From a checkpoint of a small mixture-of-experts model trained on Wikipedia.
Size: width 192, 57.3M parameters.
Experts: 128 experts in each of 10 layers, 64 SwiGLU neurons an expert, 4 picks a token, a sigmoid router, 64 empty slots to pick.
Training: a variant of Muon for the experts, 440M tokens, 1811 steps.
Below are experts of layer 7 (counted from 0) of a mixture-of-experts language model. Rows are named router (the router's row for the expert), gate (a neuron's input weights, with its number), up (a neuron's input weights, with its number), down (a neuron's output weights, with its number) and show model dimensions 0-191. Each number is 128 + 24 x the weight over its row's rms, rounded and kept within 0 to 255. Numbers have three digits each.
After each expert's rows: a language model's description of what the expert responds to. This comes from a sample of Wikipedia text that the model never trained on.

# expert 20
router:112162146100146161137084138141156107143082129155106135119079152087120118181126096143110135136116108116140122124152128123117145138147154146129147153155117128119122156144123116126113121135131122116129147162111109129143180090114118171161143158120133166135134131143116111105159152110066145149092106136152130123145103065170155115099106133068174162146119151096135111131116129142160159142166160176158129144120126094105100108098185113116144090131115126149130127107166099126129140122122124109119134120097127119138048159159155139115117183152116115145125159122146142154164108145165139145
gate1:161143149104101138143108105135106127143142114153108139110146164137117139117160115137163122153102101118136136141126148079164129173114119133095091120156147112141141145131121087075118126112165137114146100122153142137123146071141072181084101121143173174158088137124146136133169133161139125149097178105110140130108129129123153139125160120118162127143164174131134120185122067083109123097109120147101106161180145115154183122114130133146159127108157138152122121115135108147093106141100135128157113148127152129159099104158138132110107106112122155145146139151126109141122124175105152168
up1:119126115138130158124108135135137105152152115061132130153131146106129151113167119136131164136141111102162082173167140114163187116121098131122095114127140091105140149146133172084105135138142132096148141098137134072125129118145174119127111096091141134105130144123111096110131112116170088147101174143124115103122118163120180153109088120162123133102142155137154145187147115104145124122147120159138131175114129080107182118149173112136129138149180146144111168153115115145142095128107105078144112147119129147144113124165116097167119151140124121115147104128153106107127087146128116096
down1:090167111163103128123119152145151088132153154090153124142130143168131144184142092122140119129127160128108115121151115132102115126161108102159111170172137139127119083092142153164118163149095111120113144110124114088121115124109131132099149136109110137130121113127120106160131153133114114111129088166109189146108188118154143080088142110150134163123115104129147113105106160141127115119122109124120153143136214124094099112120141122125149128139107146139184138175121158164152138102157159127077126155175137132148110153134116174145161116173138096130104099123148157129121142130155124108
gate2:163169121122174127146115128108112118133110139128143097115110145129140132166133127134220133137136136155123096103127144125139133132158157140140157130118108159155103164129133138141113120062106123140094087139133119096161111114081171077163120103094151148128113135138092088130136121075119157135131146160150117077152144136124092117121110133093159121112118175202112095117149117140158094154109096125074164109115127143113138152121156126145132154167138098124122139112129106108133162130177130143119169079142150126133096131149138140166126139100140136139114133097108147147123142145114118154
up2:114132151073160121114086132074106108101141088149127155134113158136140114122148142149138078110129110117123102118124130133119146149093157119116127140139182201158123141122132150125137094119113143163110096138135146114148107095127139116109120120114124128112104108099105108128116091118106173131098104131137090142142096077120123133126145122110146144133105133140170131153145074126107134137138099123140146156142133145119091081120147125088143138147115129170117153083158135107157088138108152143080167138148091117090219135126165133103092135109121115111087168125137105129112171108145146112
down2:126111125134149163149134147151144122120128074121096132133105143137126132125140115125142133116136137133103181162146171141168132095104139077140162137106122118127142121146131137155094124115120117122115136137112148156124091092099097134159132170092096137149143113207095099144128126104123139124167148118133108115135115091155129104113165115147191116133113089106113162138134087096127134153132081089088093158152146131085165134147100117092086136130130119102170120085098136120098096084100123165121102117105128157159128118146136111137178101105147111103099145108131114098108130119126089171
gate3:113143114130173123126100134137117101110108136145147123110142151111144138089133107117115149150117139163137146145119107109169117120127137171085099159126129096109171182120078126154106123133154117142115096188103095111128152150103167109151116124154117145147143070129131162096119114109124131137113098119090126199145099107165138123159100127094099195127146110142164138137126111108167134079140155098151097130098140125152123113107139097126114139100077144132149157117120150135103139134094149139161153152110192121126100097137135086145091140099134123123104113102118147137118115129148140079
up3:160109141119164114112119103164122119115131116125110133119133136129103135103115169142098102110136111116120131154138079109141132077127128144126123110139125130109136097110144142152125139088112137106145144072163107112078121146108145155097132136123114162142157144154143100134172125106050122092118132121128130153105137102054147101086102126171057148110133139132114110135139127125138089143169157096142134085099093124160173104158122129112118158120142132079149096147099133127138144173117182138137152141109144105159126150112147128125142154096154098091136138114144148149145091134129142076
down3:150084118129095124168151107139113149138113108140099138138113106153133135156137115147146100116109168103120153170140143162117182122130146106135126133127153128137096137102155157161073166130143146115133142131122126138161159145128115125175116108150184139181121126109116130126093079133137089138134122086139109135170129127111094102143204128110112073154139121112110131150125092126149116167135134140146101122122093150127110120142128172071152133092145096131085130133142143157108106138112140126106130144118122154083108131172127136126188126141129100139089162106124125171117097092089149157
What it handles: Closing parentheses, often after a digit, plus closing quotes, braces and === marks, mostly in tables, career lists and citations.

# expert 11
router:116140138112136116157152133141111133158116170161172109185113114125146141145117139124131144172097123129117133105117116127159147112141158152082166123109132101094154171160163128138171129090103129086131109126142103188067127121150175137129130100120133133103086181147091107120099128150141110148111136128134181134119106101162136145101120113115126142116111165134133107097091135123192144153143098136097143117182132089148127117100128152135138145129126146128126140113123134145126116138117147185134129138149125080153128111136163158131102146113139135101123151139183173085170122145163125153
gate0:118154120105140097126137113130103142155136149137142148158141119145165113120157179104119145170098114165115119121148143133150165109159109129128140164119168136064116121156146132106101124094135121127167154103160124119134124152139154122133140114117129105126161134164131136169173126159134127139132130135154107117173093073163123131135119090156139127123129109132103133150136085110171080111111155090092127129127151104125171159131121118129102125141161144184094130119173154116141208117128118132133112123129110106157122162083092168101096156143131103125114124152119100090147121175099136175
up0:151116083150111121073138134125129145137130116116117143109179137134132101106104106101133083100134093173141121177159152095144141100122114143153124143124151124127197139074130117134108127105146161098113120158163116111115169149119107138100137077125102133107181110114135118099122110120134142141120103129151123099058156149132146147119132117126132116138157135117145118142103114067120151118148130118150147127140083178138131159160159091105130159104082157100140127156114112081131108118134140165114117168122116181116145059133146112137123094140104171128106123130133147121119136112138103155
down0:114164123112139160090067156149105112104097156116149142139128148105108118118150114097070088117135081104101143179163126121126111124121122135117143094076139153117136162115117131149129103057137114150155102122150117092129146105184112154158106105125118118140158133129151115133144149122113129179137125139132143108140174128166125167151113158156159157159137115144068123124170122123093116137116100093095103131162121157156129116111145113120157109125138103123133120128119151087141126156110110081113135103122174145103133114120093138112141115112160145171148135122137152157153129075154131168
gate1:151118167132127175164100075142146136104155124118159088166089090125109154136130143110128095128126149110134146127125132181142143136148137152130128100124109089188105193150162113115155085099093146079131138167119157123102137149146123153112134123145191148087119107118129139116130136151126121096153125155107172104125126115123141132091146146094125170119103114111136117115143176142140130127183110111135127083152108144122139165146143150132118163087092143136117136143153121164127107145125172166135114132103117131099133127137114147160147111139127144089108140061138152124129117147178128139
up1:112113156199095161154134076126125122101155111122145146131136173125122176152144149133152105104124119093152132146134105162140078128160117137095128130097106119129139109160124112163181084138159099143142064130131114103150105135099087144114120117133121131104096133119136145130135141133146112092140158144152141127118141180115156118103128131113147141087140135127121143130137117107155166134137126129108128104140122131112097106102145105136145084128134156136103180121159164141141098088122171185106112168162091131128163126119146162144138112138130079097093092154104131144112151133156166079
down1:122130104158115131136144094148122130164121108124118127172120151111129118091133164142112141135132115161115122107156117142120158118134109145131127109112131077149129157133144148100104124181138130133193116161128101141113135129162093132169134125105154078145137102116145105113105171140114122103110136140139146134125138130146145139124121155127099138109136130146116146156073157165191137172166151109114155139172088144134090122172125142104158116112136142143111143146136091201115114128160141163116121155131147113079139041090120124112146098122153133116114137144100076136156092152157090125
gate2:087165200156110165150135126091128118167153149090080083110114140136091106147080113111122114138115131081179148171108106121132099087164133116124135117122140078160140117141108085110119123136185113120101108154110145078095139094092156138120136099161148106147129140131127126123116158129155125153140140121128138154130176132158107102167123101140135129115118142114123124131143117129146098172106141133139163144122140126097138128089133141139139100157092142127113137137100152102079110202101104122116120158119137128110137130134162090124189141102150106153131109117102109134149138133133123130
up2:114140125156151122120137119156110129168145111172178078145117107109124114093163162103131154156137163173134094107143134177177097069111134155084117151126169125106144129088159117106064133125136124123176108106156135130151109139147134064132134136131088118097114163159149126112113161151114126138098157116128147114116107132136125147144146161120142117109113107133152119130139116088129150140121129118123178120147092144126128149106131094154089124090119126105102052129165122130109126151122131158117117135113086118130146130133122130068125118121171162122138114177167129132149119134145134150
down2:099138122136109126153128119099102125142107097151072136106119123122140158086097136112115121155201106155136180151141150114138088136116123112147119135175120148154146106150095129098120106160144091166158148118129077098117150108138110135105144110064118142131170157147115154134112073111111134137135138134119109144097151153157104101132085123121129127133133137135159130150132113125171141066123148150138132170131146137118148118156090157105151134124130143105122119161144124131167120138136136099119105172111134156098098127180102138164148114115083155143169120159179126118187117106140142128
What it handles: Auxiliary verbs and negators such as had, has, have, not, never, just, often before been or a, as in "has been".

# expert 24
router:115141125096146164096107076120114115149100152100171122140142111129118165147139094161105105142107109155139115145099123098114103142152111164139108135111133115126151190119153138140121151102101107134142122127142136111130180114154140151109153104140134142122153192141142167116159130150123111111140137168155148127152144085160136138110122089120115095126137150154123111117119154094201141153133140150152112138168142119136154107094123111127163088110094140166098135141152107123141120156065173153090124138153142149136122103146164094152098168122143120116112164191130101098139113103106133150
gate1:127108168083141149098137154136140185122105108086103082136119168156103148126155153148128129087152123107136130145125159121162136118181144183133129129135087134125118111119122096084138170107081156113117112158151133162127128136133121124188139115123161107149141127132150084133115101112165100140119144104132114096096103118144131114100118125187087140144110115110119141099116110089139115115131132090103161140126128169148130152135106177135135132113104138124099130139188122169169113107105137137183149088121133154115138135108129132150170151130142098135158188158144109105130156132117151127
up1:125116124096127191133146149145130110079157157131142130132135126069117090146156143078120104142143139108087070128146130103140119132145105107123156100107150097090132100188154137114145129140112120126109150143139113132103117134109106104164119158143130158130133148103116120138104120116134157140135176117173156092123133067112120100154095132135109140156140145131113162162101136140108114135080130141117099153123117125190121129098129159109136086137155079164156140103126124152147119139089133107190137128114136173117163127159119118150111151123091121121115157113137108140091148074167144134
down1:089122121138134161111184122127144113081140144119102111133077169144070148130140146140123120164141086131133127146161100115137105077123091147134107126134087142137160157162141166102093123158143107178146142136165157137126123104122108101091113146143174117110123099079107131126122075075135131145112151111129097126108122106131113105119107099127169163090161132126138148176102103147116147131146090140099109128124134141154121098080136135124131149145103128134157143189133089155132126083155140146119127137147112086122122116153172166156140129178122146147144159119130136132127140133119116097
gate2:122137142118147162107146087162088115130132144157160121129073120125095140112110129175113106075152149196085168135123100133163112114144152146146134178132113132105143143121128125166131157130108138141161118109098147097156123119102137105183127153157145133106169114129131128178104124172146137137131116166114170105112138101153114159119116122159131137102093161098120110136156092120105123132147122138125141136136131114150141092103157156139113125137101121125160115150144094141119084152124126131143109075091157136121111115099166130091112108097126090165147174165136116144093093107137114176
up2:151139153121149124133129134153117104120133128108175122145116119120146138166119098125125116120106152134121112200144105125138137170149147139120099118121147128141081139162151104108083122125136143136138143133163110106108125132134138139115069107125175100091116132188141139084149155081147148110111172120119130146146145138094108148110175128136122072115115121120143117165120116111127159147139086165131063138097161117094172133141094131165139137117119120143125131162123108100144185085105157125126160110104100106134093133127117092124097163134063118100168155167135139124157127101131110134
down2:131114119123113149130136104136116120151135111119107123146129150144151092102121151096158170118157134119128120111124134138146097129122123138112131100149110153107166143099166117154120109134176127116140102139096156143170115121111158168106129137153140111172108119154105094217089092124143121149146099135107122123122162154135167126155108133144110098160155141133145135115155167090133083139148092135130149121133136141068075161131133173115078135164117144138155162094108121134132160108089138133177099139135107126094148153103145148135164167124192127101116066100125131159133124142126124121
gate3:118155138125148151132144175139143109147125106110102114162100112082086118085162105151126161110144170111137084116105166138146130135140114123126144104156110123131130109145105171130106085072112154152146156111124151133142134149167169138132112159175152161120117132138082154106179159132116146091144134130111128155148124087093123100114143135127087112152177145103134141119108124099107113149120122139175142169158162107101095136157120163090141139102125139112148134192097113150132109111122141163187101122128127132166151139128151134152140155126122131095119176104114129115131179105119129116
up3:099165152097119096125138127114117119172162165147166126141131172131121178130108164121119139091143084136157111177105128165139091133124152157120129084109130135159154101133130137108133134124136136126134169092138139131097160110120164101130164125149156106164094094141101131160153128106126116146107177172159133118115130136105111118091120108094133136099142124139129083125137126133071156140146122122116097180142117145116110139136129118126125085143167109149100164130118166106146138166107163122104126098141171113124161126159113179132107086112115149154108126148106120071115161135137186136
down3:121115173111160145151161098131133137131152140131157127111115128153131189164116175134132120099120138137160140129113139131144114120143124140208083131161147125132189120157145135132117147137105164162103101111118157125115126105129153132129116093162127136130151149128122148108143056131169123115126136156129187111143116122150152155130123125091168086114125152084110119121147099176125122177109135143131097145094120113140122104139139105163186130115128100132117096167136115118121143146131130146104087126177134146160142097118111187129095113085113159113137116130115133102189139129139109105
What it handles: Prepositions and month names introducing dates and periods, such as in, In, of 1930, from 1887, January, plus Born:, Died:.

# expert 49
router:112131159091130106122096080110129130149136130124140127145107120116145143203139096162108125153132140118122132121100142139129142142176111166098161173122133112101141185148111100177141102097095100105107103164185139111121101121143163123150148095147109132120109135132087120125145150115114127133103108120115173142130150081168113106135110119103153107119115091129112117125154109127134127139100143140144139172136113150136123100107160127160166089119137128131148157082169117094117140122118146121136134088159102133140096155090148162117119170099169159145121119188162177122151112142130170146
gate1:114113135119065121097108135118102115138137107116132153158122089106111116165158117098124104159134145139137123142080104103098153112135122158126135125145114154124099066110144137123086107146100076139075093105148142166121146126115129116085140108132113156125146126122094107142175178072111120102102161095146140117111117096156097118142138106127165109137118100120116146120151080094130120116126119136088148160071089118165154143095107126156137102105124081087148095095112154159110126086104118104106145093155133128125108128112103172129156151107107154138160113105142130124140131141112112130
up1:165133105150128118161099170110133153130131123149132143117099144111095161075154190081169158133123095160152112120127112152134086150103114116113101103117115106099158099138100115152155121131158128109150121117155166117164135116134140191123123125072113186130140187102161114136121150123110126145152133123103083127131110148117096158151160149137115143165138194133102120174117125139135125128143116099155118140113109093161127122139104100119139115096125133124107089136095127130139140149123116144129121155109087087118139103116128132090149081125159092083122088096093142152141140121117120126
down1:172121116144147140128108089129099115135112134159168131157102135166115126119106102139110101171156155123120096174122163147157123107143111158212155129142142116158134115094139103158162141112144154171118163115150120136153146104135181108138108126158130101120087135138104131136125150131104148126101153113154107131125104101087107150097089171121138117114108148128114148122161130115171135085161133110149124102120089139143119101140147128095124117132154127130092130084117151127125153134139157129136080106074150126168171112130090121131130146104067093101108135146134145067156132127123158123
gate2:101108154141129103133144151141092145228178138142122162146140132083140120127134097174110157116078115148101145147090123115150094156125132105097142119109095104158113169145153123122153082152134154114149100157123151114110108158113123128120164120151135087133111159124116122137116146130108147176132143114098158164165139148140135123119178116143142180148089096136154116139143095147169162157125130129116143109148129125162188152159140095117164117108121112114088105161125139107141092103146127126119166118133124122083116128128088130107141125165098104118099120107129138145142102149124111121
up2:086104101137175169180138156091135130122130138186146108120089097089074113116121116151180109146116127123106149101131116083143128118132116105133122140106159081098164103156146101100078102103117150131114094139138133140158103159079128152128123151146111119150150091135157109118145129168124101120133123153119124112140147121156133148149135138178141179107170124150155136162129144151121112130105148113130144155112116134181112140108157170107140122072167119143120122142135123137133140125121107122140110167119079129149125142124139136106129117130102099168111111052120176147144131113134155132
down2:126092102109118160096125160143123141122098102116103136098122119103138130058062109133110124132157102120172134128136161113147104101139127121101141116124116155116124060090135133140100138145151173091126144126134125137170144132112126147126112156104117156140134109135109088164110140125151191121147174135134138092091116101123136115137120112168104170138150121120170116138143083139164075120158134163105179142133109104102110137126150153136081132119128135148148141164163159149116119128131100173111143095123126110120181129181139122146154115132164153104108121148098145148126106148098115156
gate3:121073118137127128114098121140108102097177101104127142120123135107104117171116088114132118149127106129140141171111156140138160132157149149146095176160145168096124118132132135102134109103132176097140152115171105098101126141102115143098140108106096103131128109161158109118145096133124114085073127147132115116105114154121130094174129134157179131109128148139128119090134107147152146092129142100113125178117120136202144118157081138153148120112107166131159079119096111133157132096124155154161156136172124129114110108126176125138092153116112188108143103142115134151163149119140120118
up3:129135102111132122125104097134161112115140101184093125086126104147113122124083105098113123142149114120151164129142155111123159127130126139115152115108141124087130145171163120096137103127158180155114136137136105138136170178119129206100164120116154118139075092120107106134106157122140133115109150165123105162159112147133153129187126167130105085128186128097128148142137092142131123104140152115145110098114114133162128139153126136082130118095150162145157133097123162133116103105119141157078086154127167135153156083152135134136162120167132142088146143101145132159138105115139139113
down3:093086128121097133123121130120135148127165152120123140127096119099121132102114103111131092150136149108114169116136123134173119119177135092123095117098129144114082145109101151170123117102141140159092123148093092113120152116115156101136137109149121140128141120150149167144105150110134149096135104157161120143120095110182135163081116156160107093115134162111111125166117097093130096124113151127159123202094080121122147127121130160132099126096136117153142067146115101144061148114153112123112140145130105146100132102127141094135157075178147135120099146096137138115130116116182119150
What it handles: Of, for, and in names of departments, ministries, and titles, plus taxonomy and infobox field labels like Kingdom:, Order:, as in Department of.

# expert 34
router:086153151107111137111128104141127090159114152120154107152104116115122133153140075139098102149116124115156099091106106108117105126145097148097164144131121084092154158122151105156139070098174100119112130147146116147117154117156147161114147166135130182141103165125123114122127132149098130134161098130165155152130101105128144118122096091103152116133101146129115101141135127127155160172141120163164114157164110114139116090102170124164130113129133171144118100107132099114113124131095156142092103145134115097134096139178150150144101145183146145144061166146146134148155149115156162143
gate1:091126165156110118128114137161110110151098142161133139111145098135114098116138132118090147155154122160134122086080139132181116130126127144069109119084119123135145131157157126122154114137147126157152164110097175137128118116124141164097146135159093100116104160119124151121126124133155125093115120079169118122127169126132166139112135093124097123150133156103126132123117130140134085103162081145121158178131093119109094166131135148081166092142138112133156148135163055108107108120109151124115149099129180148111131141133136116128139135102144139169118124163083162146132124128134141202
up1:161143065152138124136094144129125106154133141121150114110125107132100103113116095173128129142143079151130108101146168127143147129141131115132124128126093126156171135140110162092152077126109118082126146144133123088118141111156114139137093117111139130137135187158145109171134144117170131097114140172177116142115143109130173146147106112138107147174127101184096136131113150077084110123138089131099118139125160147121137138116146171132088102143127152105139117113143139126147145125176111129177117152166088097130123140109120144129112096095168148096157122172126132092142069102151122124
down1:146112179110094131162164109142109115110123119128151126157128140087129135099112130141181123100103149163103095122130090092145131138154138129148118120151139101118148143105153108151149112121107093143185131115136122091131136120099124125127138118124073117183135153137132123145113098155097129156084114148136088105116127102139115132037127122121103107129143157131141071102161086089174168093121125162151081151118147130180156163147119132112102109147099130164105102116100141153120116095125102119126142137130150143144162156131108131116133108133103068107137132121123173115155145108127117140
gate2:130065119137129114144104136177146113182116133111153110121106135104132125170141103137089115149118128131114139093124103137152172095127116119112110132090124153122134120140102173133163156162108130114137121094127165150129148146120084129151163118133107162124146112159117151123120126132128136118129129093165115147113136111136096129119108146091129164106078137106135135131140136083142113194084103115095140139122132136142111119097177153130159087133116113161078164126147125141104187130162155150153052105120152160138095100128114159159109135125104118183180131128129128145126145146153125159
up2:117108128164160166115172113163174120152102129103115116088103160106101095124103114118109135081146130129127110081127146138138099122153134159109169136147128160148134110094166103104170118100148110135121135172114143124152142124124121095146165118132099093083122110132070178146092139128146103108130127135159082128136164138141136113143130125158133078146078120113146109145112110100132152126162141127133091102113158095156111142126169121094119153107146116103131099106122089137120142133122110144100106125110111104150094137106134113111106089175135099158093152149118100158157072149094112150
down2:134161129149088183159135116123139134123115164149152111105047092133122149092154118104121137175113119124115109153145122137095129075118072106143112146103159152120100121124114158161101150080126129173134139115128120098111168094123108180167158109115123146117142090108159152114171153092119138113143128131129127157111119123101107151115125106128089133152128077104137129124115116140107164153144128117152155115161116110103146142144092122123133151133101175150128135154106127151129083128133112104119113160136140132125103144097104091157074132180143165179129135138112124139151143161144141106
gate3:087153119176097119099133107177158152165150118134159103118116132083151149163145114152142115134107123172113142178129128104199145170138101124111139110126091165146151123144127087108071157147119131104123133175123113102163104168123156128133165142133142133080151141192146122122084094105097118115141126142083131177155127107143125137129143137091118115082113142102158137144111118127133125118141133105149132132155152144126135117136176120091134112164122142170135117133125124103114129118109120153147151132138158104146163139162119154129149134129145114138158150098135150124085162091113117178
up3:090152132127130131117121117086163145110133206140101163102115088118142126101173124142110069114117120144154146167140151129112189116140123136111120096111101148083109075092133160089113124145151126144138120120161128193147124107116117125141125112119101191110119133137153139131158134182157133134140113121115086110121120153125157132111134134164157167172113098076117088086095144098158128097133159127123137146130098139137105146114156172154133147104144135153136128138128142111164139167121096121103125114100120087127111144092125118124113162137122127142133094163162123141119124138111099111
down3:137160118094133112117125117130095187123111120150111113163105136140128129113134157175128133123178134107137118100130128149100119106136133080146120096158119082153149121128159126129132121107133165155104098100114188105090093077115155128127090149115099139161092147145079107112139104105097125101113110125104118121106134176159125128131132156135145124132128105118137112103124109148172063149152106113123154140088130177189119109115095132131152117108097129136082074105140098126098119129110100117088107144106085125164163120124128152124131120153151107121147157106093123124088129097118110159
What it handles: Career verbs and as in biographies, such as became, served, appointed, participate, operates; also slashes and digits inside geographic coordinates.

# expert 21
router:093167124139107112127131116130148091139142147163145112117110129103108121161132155159102101160119091149133113113083122095148151146171112153109154148122100083079153186119117128167112134097136126067137138168130169139123145102123102126105124114152174130140092109120138085098134092144113134122106130129147167138143096069116125114127120115100162141152127125150109107120156143154133131108109133129142154158110118131135127082120126176140162107139130168154113136091141121149086193117087131161126130170157147128133080102132159146138103133110136114155130156135115155132144107109138163189
gate1:143147112098118116125154120148112119127169152133118112107171143116098128096158149125066158185149140119130181109153160099114119131166112125119119140117103146136145127114121122157149150144125079126119116111138118146141104121061141116099145118151123113139132123116145144086166100087140145157109139121120127125139105146182075134122113148136093108106124090185106114135131098129152109093112144129126146137135124138168072102138138099086165111148176137107114115104169109114129118173160140143082159127129132118099087116166137063142148133119146127145110168134122137093125132099149116084
up1:133140082131133145154083146108110125127115162094069108177173124141107148139137138111104126153143160113134126126127113136130154096164085103090189140120117116135096146102122109122098162151114125195161137153133095109136101112154149125098134106114154129094116111120143144077135106122118118113174149092121146104116111159132100106090118132127134083137147120158111140087130128127153110127134154152134123098138093137126102097135090184104100128093111133164117052094127106154104139132133094143164127118120099155133158138176103118094139128141112114162164161104130100123115144127107121125
down1:111104107114157080104118104143166125138147119157179176121122112143151149120168070123140094134120099134127160106130119150101123133138130105144146119157162110123112174115138119101117140147115171118138156147129154129136150123093129083139132115124110127160121117126161109098121136124137129110096156125098118106163144153101158115185101143132125107104122130171126092180147153147151133116143150125068094129092115175141145120158152091107147164164144144114125106171153135095124110130152134108139104170107118130080105126101100125143122143133082113163085148128119136183134110154155171169
gate2:146088114136134145144153112143125129130114144138139148153177118105143155069115143119123112181065094136071095125151127119116131140164124164134110109126148133117095117094139130128107121100103114132122170135156100155140114146146132127094124131119125122077106129161140182101163088126126142107129102142102137164126149165129095158116129135145151140114136132115164130126097131112111146112146138142127156114111129105133115113181122109115123111128134094127100096103154145129152174144183100083163169130074132081146156107110134133123137194127189146160144139125189117117099131124134149138
up2:108158150143114153132087166121128123184125176093052129119125124087127130167105149110102148104137120127196136092173113135156121157160118105148139114124093130145084130142102122133128113115159089105147130103122099125144135125159124123126125123164083158135151143113125119148081104135127129086142104112106121096166122104149102137104125119125116108163159114097122136117149161116092149090122090148091125141123127122118130131090106144110126123134128190155121131112107141105165097136121103138162138154187149126133145097147143190138103127152140158168147095096099152137146132133119119095
down2:112125126100168099121077112118161124109093110171109146120121124099086148189144097085123106131148145129113097112136113169134080145163143131141130141146094129137119124126120109155125133126119108138119124093101098152119179156148145161127108137125113150112116168110098146077111136128112127131123128117135111129114129096135137140089119107096093090120144151104154133087100119131139093107168153163149130137194102141132113123097132179107103108133129101074147131152161118091149102135106096109140132148133080164169120133118161147131155130105147121113117070134082092109164151145139095105
gate3:103106101140160106098147144172090089092113153077115090108133097129120110105154146140106122179113129130147133136092129122175133117161129081124199122110138156090133134156101129165126157100104136126130146143095145091125133115144157087166161147136124115165116098135192102119141142095110115108071119128146083109183124126088124078127073124109169129127142165138143130121104149124120112108124144114103136111137111145124146091089124104148147149130151137133138125132130101114112083144157109136118111108126128107159107090112159126121142140109111105160166128142129149160106093108136142143
up3:114097138113165152126115176146169107129158132138112076156133153125135122136116128132113138202124117148139154120095162153145140187083112172110129132099163151121118127084099117152105123118114088133130112116134190161123136114135117119099168125185159146183125118110163121148116136158140126106110095113132150121174140099140090108121114139115125141089125157140119155122109164086136103075098089141077124130176113108141112149127128138139150149115119153146111101149144162116087153132117182176128142136115107143095107132154138137118137152103138121137126133160132126142113096169118131129
down3:130138128132095098111125161129158133123149140109136119080124119146114138127133155110098136121150091111133145077104134146131116127095143098133163142138137118125084188138156159098124139095111149109123090141103108153139128105153105137088163160150132162137165099110123149119091146122099137128124079134157135141115167095186104166166144146112148147126084103108140082134097117117116137123123080123139127129216126144112107181121126110146137133132109117141153107146161079124162101111165154125122116085125153152134189106127103100123090126100138118135103103144130115094127088141147138153
What it handles: Punctuation, bullets, digits and unit pieces inside infobox fields and coordinates, such as -, •, |, km, 00, Votes.

# expert 53
router:149160148108091142101125138108112119157098153115127107175128096109131120169153092117150140149092152091148109148130146104136156121183071170134124140098099092138128129161151115140102106083137094118129132144140162072162153112137114133136136116096106144146125143124136124100127100176102137169136126131108157104173113127141148120128089124104130155116107172174163118113136166147114164151141121173168075164163102130137116120114149124158156117123139141120115106113106091141097137134098141105121113147154105088140100149108124128125191147142135142120103136155121125141168170132132136177
gate1:166128162100117119125122123124136133133177086133143159118104113148120123135128141087150109080124162127116141141163115125130106151168086135126138121146124116178078164118111205096112125110140143161151108121156086098119153123121142140138116131104123124117125161135084103100120093154114141137119113138162155112161107144151086109155076127098138147161128106140112160133123150129133109145134104147141127149097141140109116081138107139174156140109120131148124136178102077162116111075089098114108152138164154070127152169130139092112149147108120132127136090146136185142156112129106119125
up1:114168134126114101104151139126137152122132104109094123142151166119119112137087146088163120150107123095090114129121088105125156147160196152152078129169107114168131125126129178133175129132106141101112141130103093107118131089144124109135160137095148179135088128105157090114128142084108141144142130106112136133133110125123147157112116108107139087119146125136110111123097159145127165124141121116136116082123115106133121127148132163150140147081143147135141102133105108089120074138140149140166140153134117150111092138068180097106109147099178072124140133161130168111114083132155127128
down1:109097142151153143098148170093146130105075142118118129211126146137088116161108140131099112128102113135107166117105156102115146110132111149131127127110135149108147106107099119142126123153139109142121103137169091084150147121122117156149168076135080155136134171144123130130121122088117104140124074099131135126097088122105113125113159109125182129138090160151163139114115102123072083142095134154133145122126142158134142131135139128180123114119162143150126111145080131123142115147154159104120138093104140138092147118119069171095146178118143117143117117124102162144164143137128113099
gate2:149133156152167095125133141173137166139150138135090128108100103127115101145135161140121097145147122137122143134129174119100150084129089141159150140169091140142130130125127120113132108125126097080122136076145146140090146146166125144152114200133131147149118103139132098106157123125124097132130138109125145129161140133155130172129181143101179110099181144131118168090125200133145145078107082143134096126140126115145147116085102115163136142138154099099156130156138185129144159137138140119129128144153102138108141138176142155111127073075134142137157140125127121113156134146138140136
up2:131118115133140100124113130147106108134166168118146168107104116122128079088139126075099164137160103122126142160150089120160096113114133115145090169137145142133127107126148140130084128133136101176125177134133177123197130142142164171148116103102133118122144161135124161111111134099107159140140106155134111172161098173085139135141122126117119094135158137107165130140130054100108111118095127164122082130131110122122101143146139122144130159132130148098117095103111120080178143137116120128106125113105125131134099099144103166115177122124145107113178166155128092139099126127140111141
down2:119154100137099133110131110142113137123149126074135132084152156128131132146129095148116135097149146131115162127139159176154146161170112087139121102103169132092116130098185119086116091093135118130114123161089061128132141166129112121115139165097137114158131089109115131127147123141127130145136146131114112095151098151156127125138134144134145148113146096141157136081142135132125145151106137132167164109140143162152154121094142143098112095120170146084142139120138112204156121136093172131106134099094132112113117124138137159105170116116166131113109063131142140156115186145152102144
gate3:166169130133132126173158160170095145108117117117134108120084185157139118109135143084138139138087110123121151083131185148115111134112123136131137134158108120110121130138120161099100177129098093094144099113164148112121174124131106120150104107131092173111128117130125112162134127108108150141146140112118115112109136128140115139113110106120136154116083149127140181129135154117154117195155136136128139140140142142117124102107121122095172155139124168133081139086143130165153176197085132143131141137188154115113114109087118130137141146146135109148120121142112110112113128065114168110
up3:136132098133141169182147107117100159112145117113070122115110077116123130092158126149110135084129146150104127156109099063138134117111118099129128115126090098132158135075161099138087158109113117092115146060116108140111097133111144136123146137137145112119145112119094090121110120144180123139106165118134097078136150147162146113110132163132117157136146127101110114118128129134119115129134108105177114128077120180067147143146148145151133125135113123098156107105103141135132111102098108127109150121077102090097111134110169160124145141139100126094128094115171128129139123093147100141
down3:135102108139157134150110155123144125095108066121151127110117144123129105089138095079121141083081118117146106141128114182122117121080104152136111145102138120096159072147131134140121112133107120101168122145146122126131093147146163196116137105160128124146132136137128153076186148118145129121166145155104184129146160140118130138094106142157128132149123167118101120162110169132067119128147135115161150111102126135098208119146076150086129134126122135132109115147140116096111118115071135146138106118145136125152134140147150147123110130122131132130124126094129106098127141121158147075
What it handles: Capital letters and digits inside all-caps acronyms and codes, such as ITTF, DVB, LGBTQ, HKBU, DHMN7B.